config.yaml
d_model: 160
normalize_top_k: false
vocab_size: 7829
parallel_block: false
warmup_steps: 200
seq_len: 1024
steps: 6876
Below are experts of layer 4 (counted from 0) of a mixture-of-experts language model. Rows are named router (the router's row for the expert), down (a neuron's output weights, with its number) and show model dimensions 0-159. Each number is 500 + 25 x the weight over its row's rms, rounded and kept within 0 to 999. Numbers have three digits each.
After each expert's rows: "comes before" lists some tokens at least twice as common just after its tokens as in all text. This comes from a sample of Wikipedia text that the model never trained on. Tokens count by the router's weight.

# expert 15
router:455510575554471482500490508498512504504543481519485432496468505481530483509521498490503521479520496490506481508517506473494520482476501484521505482521481521518471504521538525487552538480475539466499517433451535500492447512508477488504495466506503483554503502502439498536468483464510526466514496478493540472525491505535508499501458462484496530510526529489499541473494520497525496524483512534472516512520561479492511488460476489502506521507513460464465485510532511495500477502476495
down10:528493479479515488546557484521453475505502482517474497521534490482564509510511496484477511486488482524498533485477519490491479470474484480468481468473481557533503460498499489520487470476504515502509524548523487517573463504497508510496527488511572532486477530493509492507536528508463467534510560481478496519504510455492505477512529529500539490460501507496492529490514492533504461502497521498528501527458514461514529510499522519517476541488507499508497515551511451536479470501472530
comes before: " |", ".", "–", "th", ";", "%"

# expert 0
router:511514522543473461481527516456537473512497478512470455523501479476472507508459436511517493532509506506540478489521506479472499486495543494527459431484553506472517523481487471507523516508479459509498525499488496471531506517518484462501497490483537472487463496451418471514509484497524556501495493466490500481468503526482497481508502511500499461461531488511492510444481495446488455539471520494485508514530488507479537486488472476473479477509507495463482492501475475485506520502498500
down14:501527486466515520481513505481442481514528472511523490523540501553485490474465572514491511470489500474453490474481498538522505501525505505483454510511511507463534464525481505512453516511483498538568501494498495505485519485466507500539490491533502511471544512507490473489447479504498476468510486493508489521504497495508507522502473501491511492478512470488508546504530501525558518511470477530470557507541528495505511556462485503464532478505512554482503477514495532505475483558469500
comes before: " of", ".", ",", " in", "s", " and"

# expert 7
router:515515501536487490492510503508531495501567507515449492482490475513512510510487487462500511530537509474467512469505556493474508402476469492496526497483506507443499529489507485449509461509504545473514511469527502486521516463464473506485525497471545497486537536497477477505507485479516531491528500491487525503521544464536520496517511475527510511488535464527527496499499512462511486524508546552513481510504490484520520485514478520497428501515503512523492465491507512516475483539498551
down38:483488553529469486502515509485527489488468483506492482511494455494522522492496504476515520500525521477523506513521500503485511462521490554525498486498492539478507499468509488479511500505528465535457473509494537440476507500529489443502520495499489461530500458498487511526478570469552490493524515502498494528535502541518464500461474468491506506495519470512500525469493525499495448554468516514544521522471541504476538524563505479530483531526499518524487518481529493470530478540503462
comes before: ":", "\n", " by", " name", " information", " birth"

# expert 14
router:467515521484464472466502486469531476483541501570490491552490537528513530514519427508518512479478513504530500504511511462495519485496525528540510508487533493509524554527541543510553524484459498471497505482529463518535464481513488483535503476495487488529503483479496512521494533518509507523453500525539491529483539477483522479490508510484484475480493460520523503486520484459498468534456515495499511497493507511482538521543535491449496487489500447530511469480526505520486485464503508
down10:497507536518482513490479516510596485473523526478496507557475521511510535489494472523483478477513476495486472508487550466473497510465512499451500512495529513482444540493521555498514511455493502508534451495444480487557486485520515507505498507470501534474522452503510477530536519497476517494550500524529516510499464543503475467497480490538491491515509494500507496490510515492539508509474512508460485455481533475489483515496490523484461507521494518469471514521450512513529477490467517
comes before: ",", ".", "–", ")", " a", " to"

# expert 10
router:495535569466492494493500516473544434535501503507476461499476490517496502531449527503478503509497531491475517498499501514524514478505518534474501464489536504487463532491521553510547497501497525473488517510469511542506494499509507459460584488540496459491455471447490493522506522500546529470526509530477539479501558488480521500512519481523511462538494461482486505471570513513509474516506491500479474513512487499511515488467482499486502534532493490494498491477525479500492493485487503
down14:513464539486543535506492418492492472504524504516512494550493450536475510494507481546492506524481485487515507524482505519472519519478491524435523502491499517476509486480557521476536479540467497493516510516538491488460479493499478518525486488506512487514507546505505529504496539541505470552515490551481509477515505437487546514546472541508510537514516511524508496507534527483488485517460501489496526502509490512477468520520494518490459469483533469512536496495457525469504471508470493
comes before: "\n", " ", " 0", " 1", " 2", " 3"

# expert 8
router:439518515462499486454485525466514482526535501519498444559471483506513513511549496509474490527504518510512519517484538490472542450524526499525477485504501508477543526546468524470492508511481496512493491475508510527493501476496456456496511500496480453492480490465509502477505512449502501503472476484486470524515510511473507502515501437521518493552547453470486491494514489500504462511500500461538505523481517541469495507502533501488461445505538497507487522489484480503553449499467511
down10:518526524478511473481502522503386529451524494467466501504482543561519465456507525503492507430484495481466510480481529523514472497465468528515512489483458467486477462496490520543487466504506478501540505491480475488464514533496540490533478506501484501512484510524502500457491516475487509487472492522509505508534522525514530492539498501492514488558494465490474503484514492534462524466497482493523505528477505501486474503494511516479544498508479487492543501514467508550507479521485489
comes before: " to", " by", " in", " the", " that", " for"

# expert 1
router:471503531470494545485492529497517473488502511525490494562460494527556531489526515521474497485499543490565528507499501470448544487512527501530481480479501527507523504498519485500503528454498511480502472455480511484451515489475442481461499485488535480505525526501505534486518535479537495493519517511526530521507569482529524483479496510503502532513515508516471516498515484519540501540498486491501508518506523530470490516486513518483493537504549514490498496424454471462521473487471497
down14:495535536496507537502513465493496488491480544485506481525534472508527545486490439495499509476465521507493482462479549530517484488526473493497500507483493526475537537462497568511472504473498518544461511521537499516489513498498513510434521523471492487508536500468508511523522502506520468512517471540486528452506543484456495502486502528517469496502503526499483516514458462521476534506455521476472546512484508504481447519494457487508476491496500498466545532495478494502563507483522490
comes before: " the", " a", " be", " his", " an", " he"

# expert 12
router:480519563486457460477542490489505468474514504489502498510503516477498481503512515481491504494472530498521521490494554511495485466538499509503482512518525495490514521501443520489544508514458540515509505538489489510480525438489432480516521480486475442543510512485475482484526517487553529478524518492491512533472548471519501506473482528527462509492546480529513499513548552505498485550461478525521489465515500482465487494492531491489487508538529473507533528500503454502518478513478497
down13:534489475453504542481517477495424472517523542494483484491468525494522516497523474529487496493523501480486524499489563506507535549520545484485475453539502514482530448457519522516473540516517494504546503516464510496522528528469457480506485513517510494529536502474537472470479512511473503505446517503494485529513508490500503465529473516486524461461474494503516480481497519535477525481513495456490515536483513474511527498490522521555530457503522515496494543499465517509494517475522511
comes before: "\n", "|", "-", "==", "The", "==="